From a checkpoint of a small mixture-of-experts model trained on Wikipedia.
Experts: 32 experts in each of 11 layers, 320 squared ReLU neurons an expert, 1 pick a token, a softmax router.
Below are experts of layer 3 (counted from 0) of a mixture-of-experts language model. Rows are named router (the router's row for the expert) and show model dimensions 0-191. Each number is 200 + 30 x the weight over its row's rms, rounded and kept within 0 to 999.
After each expert's rows: "comes after" lists some tokens at least twice as common just before its tokens as in all text. This comes from a sample of Wikipedia text that the model never trained on. Tokens count by the router's weight.

# expert 13
router,185,243,203,222,188,191,193,178,173,163,167,207,241,181,187,203,215,271,245,130,190,200,139,150,189,236,223,201,240,251,157,174,201,257,158,194,213,145,206,225,189,213,249,218,145,213,160,184,182,195,215,164,193,193,190,199,178,187,188,227,193,189,229,196,165,187,184,221,188,155,234,166,247,213,199,179,208,192,269,211,231,202,161,206,206,250,240,191,184,157,209,215,248,219,166,207,196,243,210,215,162,243,137,220,198,214,162,181,213,227,161,232,208,225,219,182,178,214,179,224,189,191,173,230,225,182,239,203,286,169,236,188,194,216,155,208,188,253,159,267,210,188,196,218,184,207,255,213,219,219,249,220,181,171,195,178,174,204,176,152,159,238,186,132,205,181,195,204,202,167,213,248,191,180,210,222,158,203,240,201,185,268,202,203,184,197,177,207,293,212,205,204
comes after: " ", " 1", " 0", " MF", " Party", " 2"

# expert 4
router,199,212,198,133,175,196,220,211,216,208,162,196,193,176,251,165,179,254,205,152,194,189,194,227,194,216,247,192,200,200,188,207,222,185,128,192,226,212,218,201,209,236,135,214,242,249,282,181,212,224,214,203,177,251,199,249,201,169,176,165,236,229,151,154,218,219,257,214,132,190,221,248,203,186,222,153,218,151,223,208,142,210,177,199,194,198,210,175,212,170,184,187,156,234,200,178,195,242,201,211,220,215,179,195,224,194,177,198,190,182,167,150,214,190,215,189,208,217,222,185,185,216,233,212,177,203,207,202,168,206,178,210,172,192,205,230,213,189,210,240,203,264,279,196,248,194,193,128,186,209,163,219,150,214,240,192,230,195,219,229,244,195,189,248,251,213,233,151,180,234,246,102,218,179,176,212,144,161,144,212,186,184,247,177,204,173,207,174,197,179,219,171
comes after: "\n", ".", " =", "==", " ==", "==="

# expert 26
router,164,241,201,221,173,163,207,226,193,156,260,189,212,248,219,221,234,243,207,233,232,252,201,209,204,276,173,244,177,161,238,194,208,190,204,172,207,252,185,257,149,135,167,171,207,150,163,212,140,208,251,216,225,219,174,168,185,233,165,194,220,175,192,177,238,205,239,252,223,181,220,195,192,175,192,188,199,215,196,236,212,197,156,196,199,208,236,199,233,194,181,187,194,217,187,238,213,149,201,182,164,266,199,208,231,178,181,236,210,185,230,217,185,197,162,148,247,177,214,137,260,180,180,195,225,176,219,210,201,254,243,187,203,220,216,206,193,187,190,209,177,187,175,192,209,192,176,174,233,186,250,161,164,188,215,220,161,139,187,162,201,175,180,245,179,237,203,264,216,167,193,208,181,211,168,205,228,177,238,184,166,177,134,197,206,240,246,216,284,161,201,207
comes after: ".", ")", " United", ".\"", "'", ")."

# expert 0
router,206,177,194,193,125,242,206,169,196,159,253,192,218,212,192,168,151,207,226,172,194,183,123,222,187,158,180,172,253,210,246,229,201,189,160,241,170,145,254,235,215,204,230,220,236,218,244,226,153,214,213,164,184,185,196,221,194,194,192,178,173,224,169,183,254,199,186,207,235,273,225,219,201,208,174,239,155,204,205,194,204,202,219,188,180,231,227,279,209,206,234,210,224,238,201,202,126,200,178,218,170,198,178,222,226,180,231,165,229,150,250,196,163,236,213,168,230,163,157,167,206,162,156,200,237,225,175,202,194,191,194,232,224,199,230,225,188,218,193,208,221,177,124,180,141,194,251,167,189,209,148,215,190,236,212,191,226,133,170,151,205,203,180,214,242,229,150,196,183,198,223,176,212,203,230,206,187,185,198,230,200,206,160,195,222,232,142,146,234,206,231,220
comes after: " of", " in", ".", " to", " for", " at"

# expert 19
router,184,228,225,222,171,205,277,199,238,164,209,212,222,204,182,189,216,206,209,229,222,211,171,186,198,220,148,153,222,158,191,197,218,203,197,201,155,217,182,196,133,221,198,239,206,203,216,212,224,142,204,218,133,190,179,257,243,208,228,188,182,226,234,220,215,197,214,193,180,158,178,248,233,202,221,223,165,165,230,182,208,211,170,203,265,173,204,225,203,242,182,226,257,182,171,189,228,144,247,149,210,189,202,222,186,154,173,242,239,194,215,257,141,168,235,175,200,223,222,168,223,241,185,243,229,163,186,236,197,185,230,223,190,216,286,178,197,172,189,152,209,254,230,172,151,185,157,244,204,212,174,210,168,188,176,180,199,186,173,244,198,156,184,176,124,180,211,158,219,206,200,245,171,159,227,227,232,206,230,209,244,231,153,215,219,197,181,147,206,237,208,229
comes after: ".", ",", " |", ":", "′", " $"

# expert 2
router,183,197,188,184,185,209,194,238,172,246,214,216,180,144,216,202,251,187,161,153,215,235,192,212,214,209,225,185,223,195,222,210,219,167,223,149,212,232,195,167,191,150,202,214,171,180,238,210,233,167,197,249,211,248,116,203,168,182,235,202,178,216,157,234,215,153,185,232,156,198,200,221,158,267,210,196,224,244,256,235,198,214,177,200,230,189,226,189,188,236,200,219,224,225,214,228,174,206,188,200,172,193,232,184,267,156,180,221,169,243,234,178,221,228,237,240,215,180,203,224,149,237,215,208,240,224,216,153,245,172,171,161,164,198,163,213,191,211,247,202,176,185,153,165,161,277,174,165,206,227,185,181,133,222,200,172,197,231,224,232,241,210,185,216,246,178,148,168,212,207,218,169,195,202,196,196,182,180,205,202,186,204,301,194,251,193,172,210,196,150,133,203
comes after: "-", ":", " (", " •", " Binomial", " /"

# expert 27
router,172,196,224,181,137,178,213,237,196,108,182,191,247,194,177,211,156,160,188,227,190,156,120,223,246,194,177,253,194,203,208,215,206,244,163,173,218,209,167,189,173,186,239,222,208,219,230,209,246,157,236,210,230,203,173,204,154,215,215,205,206,191,205,194,213,199,198,185,178,203,198,233,211,255,223,167,259,240,162,192,148,196,206,189,179,193,218,129,220,174,247,246,244,203,166,206,229,195,167,238,182,199,282,204,208,189,211,182,197,208,202,277,190,196,202,209,195,222,198,163,183,196,176,117,199,193,140,243,248,196,220,231,210,178,180,160,165,203,175,185,246,233,201,185,183,224,169,206,195,249,189,168,183,182,167,206,222,186,237,219,214,220,275,144,173,188,241,191,219,210,177,223,185,226,275,160,213,212,221,185,195,226,183,181,189,187,188,195,182,172,141,225
comes after: " a", " of", " two", "|", " three", " one"

# expert 5
router,219,227,191,209,193,220,212,187,228,174,186,189,213,191,173,208,229,239,184,191,245,263,147,171,246,163,194,190,224,217,204,210,257,259,237,180,207,206,197,201,176,209,209,218,192,224,187,188,195,166,177,141,181,216,149,197,229,217,199,179,204,236,226,191,177,146,221,166,198,168,161,109,166,189,194,246,204,245,128,211,186,224,166,156,210,151,185,175,182,162,201,238,187,213,194,231,217,180,184,206,233,170,221,171,190,168,192,178,188,178,190,212,218,181,240,192,178,216,164,165,203,261,187,170,201,203,192,143,262,176,189,190,271,201,228,165,190,213,171,237,218,211,191,165,177,244,127,244,247,126,205,173,179,195,231,218,252,175,211,192,229,192,189,174,209,236,133,183,264,200,207,165,205,224,198,170,271,231,201,170,191,196,149,178,195,144,206,185,215,181,194,165
comes after: ",", " and", " is", "),", "us", " was"

# expert 14
router,273,234,192,203,133,221,171,177,175,159,211,190,194,233,165,228,215,237,201,202,233,211,197,186,177,146,236,194,193,164,202,163,171,262,200,209,200,197,207,206,168,188,209,186,233,182,198,198,245,227,197,224,233,194,265,181,218,152,199,192,213,252,201,150,204,204,185,171,190,174,184,180,205,212,204,257,199,311,167,227,182,230,201,124,189,229,201,184,213,181,164,191,232,189,204,214,156,186,188,165,197,219,223,197,221,194,193,176,163,206,195,178,203,195,216,169,191,207,201,217,145,239,179,187,207,184,166,257,218,213,206,172,179,188,216,218,235,205,212,221,203,198,172,240,178,291,161,181,204,245,207,228,206,206,141,218,178,219,172,212,176,175,248,166,195,167,271,239,213,160,205,210,207,184,204,130,253,185,280,220,150,180,153,191,209,138,246,175,175,194,195,224
comes after: " the", " The", " his", "'s", "The", " her"

# expert 12
router,200,209,228,233,208,211,194,236,240,269,197,249,246,203,193,201,234,237,234,220,186,270,161,130,236,172,217,216,204,214,215,178,198,180,224,210,147,243,249,182,187,231,183,209,187,207,223,202,226,212,146,255,174,218,188,179,232,219,227,181,220,178,247,230,177,151,172,224,233,138,188,196,206,214,179,219,246,206,234,214,151,244,192,251,204,214,184,176,176,161,152,183,211,171,150,206,242,159,236,170,214,207,226,164,195,173,189,223,237,217,185,215,188,193,222,161,238,174,186,184,207,265,137,231,253,232,199,200,208,213,167,198,187,229,213,252,208,169,160,186,254,250,205,180,220,167,174,209,249,214,193,149,201,262,160,219,225,177,207,172,217,143,217,234,176,143,209,200,227,210,229,238,164,191,209,252,205,214,221,220,159,219,197,210,192,194,182,199,162,263,194,191
comes after: "–", " |", " (", "|", ";", "-"

# expert 24
router,164,255,183,177,175,193,270,188,161,197,201,238,180,211,205,215,205,244,200,216,173,200,180,163,182,184,137,198,174,206,191,184,227,156,209,204,222,208,190,198,211,214,253,231,203,199,227,211,196,256,218,193,168,228,165,192,216,166,211,199,236,166,214,196,208,202,233,242,243,220,153,196,148,181,215,189,205,185,215,212,199,187,214,180,234,261,129,187,205,195,237,232,186,174,132,222,146,294,179,171,250,219,184,185,204,216,195,139,174,189,239,195,249,165,223,183,216,170,159,191,268,196,172,187,194,200,184,170,212,193,254,201,254,225,198,177,181,178,185,179,154,212,198,176,212,218,178,187,234,196,206,163,259,244,205,173,207,209,143,264,183,197,204,234,241,186,237,179,229,209,218,241,143,165,169,220,206,211,178,247,221,239,193,153,243,229,241,191,182,214,145,259
comes after: " D", " G", " C", " K", " Al", " S"

# expert 18
router,203,202,220,252,197,232,252,212,249,203,213,230,217,169,209,214,197,294,181,215,254,224,148,219,141,234,209,180,168,187,224,216,224,137,208,239,125,152,211,150,188,195,248,238,184,196,152,212,217,239,206,225,235,169,192,224,178,236,172,219,173,134,266,175,222,214,184,183,166,186,182,239,255,211,199,172,193,161,245,223,188,224,226,179,205,211,143,207,204,203,208,221,229,217,219,195,237,188,197,214,155,191,186,214,149,175,224,217,213,195,151,196,205,158,247,228,189,208,159,138,190,181,175,167,217,223,155,185,184,167,215,183,214,209,229,173,179,149,223,232,248,202,167,199,178,192,215,122,190,200,159,190,174,173,211,186,140,200,194,179,247,246,169,183,232,213,226,180,181,228,194,206,235,207,165,222,258,209,132,201,195,206,157,201,201,193,180,190,219,210,189,181
comes after: "|", " (", "\n", " 2", " 4", " 6"

# expert 17
router,220,176,159,132,144,218,187,219,199,217,219,233,295,194,178,174,273,220,245,243,221,253,141,161,183,152,173,190,194,165,188,178,135,195,240,196,202,245,156,193,123,190,241,208,227,275,187,194,199,229,146,183,174,215,215,165,161,243,221,196,220,210,228,179,213,173,238,162,178,208,180,200,219,211,201,235,249,240,218,179,149,184,209,244,157,177,203,189,232,183,227,201,195,228,238,210,222,177,156,189,201,195,198,263,216,185,176,229,198,220,205,286,208,227,212,193,210,211,188,219,205,179,206,193,205,149,196,204,211,172,173,223,212,188,210,198,158,153,200,179,152,212,196,223,193,183,203,214,228,202,217,143,126,192,177,204,266,183,210,160,191,199,214,225,235,196,215,157,189,183,190,172,180,179,253,199,235,164,216,241,245,206,190,216,205,185,227,191,214,218,200,227
comes after: " the", " National", " Royal", " The", " State", "th"

# expert 21
router,197,175,196,170,161,195,239,229,202,210,223,206,186,174,203,167,212,197,191,190,185,190,219,178,243,270,222,153,205,158,208,181,197,216,228,248,235,238,237,188,167,175,246,217,193,202,244,184,207,190,202,192,199,178,192,188,214,203,163,210,211,210,212,185,209,237,217,179,185,199,185,256,150,113,204,249,231,207,193,146,187,177,200,213,206,171,188,186,202,162,247,141,184,231,239,221,208,214,207,165,193,235,203,213,206,149,231,155,216,205,196,267,190,149,256,234,159,255,165,261,150,231,189,230,213,190,247,176,206,148,233,239,224,202,188,201,207,162,211,132,270,190,172,192,188,186,156,176,185,233,209,196,186,204,174,167,165,149,203,224,235,222,189,202,148,231,246,173,212,218,177,231,194,224,226,224,287,179,220,212,169,237,174,175,197,155,249,178,217,163,197,250
comes after: " |", "==", ";", " Votes", "===", " ±%"

# expert 30
router,212,155,247,225,187,194,189,212,236,159,162,204,147,228,196,183,201,193,191,214,173,191,179,224,191,183,212,183,200,212,211,195,215,183,207,245,187,239,226,186,203,196,208,196,185,223,205,210,213,256,222,213,143,201,260,178,202,145,217,187,203,198,229,214,201,189,173,228,157,214,279,229,180,260,247,187,206,234,195,245,177,175,226,268,216,167,218,187,166,231,119,196,219,222,170,247,218,243,199,237,202,195,156,184,172,178,161,183,181,207,211,151,181,189,189,126,177,162,196,243,197,210,198,246,188,258,164,251,197,199,185,205,181,221,231,181,204,193,135,210,203,174,253,175,175,211,195,152,214,175,239,215,222,218,226,198,260,182,216,235,194,178,163,177,221,185,202,202,202,193,207,165,206,186,204,208,161,267,127,191,175,155,168,180,160,305,210,201,147,175,165,205
comes after: "-", " the", " a", " in", " \"", " and"

# expert 25
router,214,215,224,190,169,227,152,184,215,241,151,186,191,200,223,257,253,247,208,175,165,160,184,186,234,198,156,163,217,234,212,222,125,152,172,198,213,178,225,176,237,209,184,206,162,209,194,205,141,170,169,163,225,212,194,244,158,221,202,183,228,230,160,255,229,224,233,234,206,156,199,235,229,191,200,198,174,182,193,179,207,188,203,176,213,189,200,161,192,162,251,181,182,197,193,137,169,186,263,216,203,164,135,158,186,201,219,212,216,222,192,172,185,215,134,208,187,199,197,234,214,236,198,217,185,192,233,206,238,163,165,159,204,217,213,203,181,241,158,196,173,206,177,248,192,177,218,226,196,210,217,204,238,173,262,198,222,239,196,172,201,233,187,210,230,230,100,225,179,210,219,204,231,226,215,198,136,203,160,217,192,142,265,238,239,212,151,226,207,212,210,128
comes after: "\n", "\n ", " Country", " Website", " Born", " Coordinates"

# expert 8
router,162,230,205,204,182,222,268,224,177,133,183,229,170,204,189,203,195,227,231,164,209,222,178,172,218,228,181,191,170,132,210,185,201,191,233,222,146,234,155,271,114,223,183,240,231,187,190,172,206,172,172,207,158,229,210,245,224,192,181,184,188,172,231,237,258,207,192,229,188,200,163,193,161,182,246,175,229,223,265,204,217,207,168,158,216,159,242,187,260,192,190,185,262,192,201,183,186,171,212,181,168,190,215,208,177,170,183,197,199,207,204,230,171,138,200,236,146,165,185,196,253,231,205,234,245,195,140,214,217,143,186,240,170,190,266,239,173,187,235,189,175,183,199,174,136,204,182,205,238,183,166,177,190,176,180,218,232,163,199,187,190,172,213,224,210,169,249,162,204,219,238,233,253,156,219,231,186,220,177,174,194,174,166,207,169,187,215,206,204,221,174,158
comes after: " in", " the", " (", ",", "In", " In"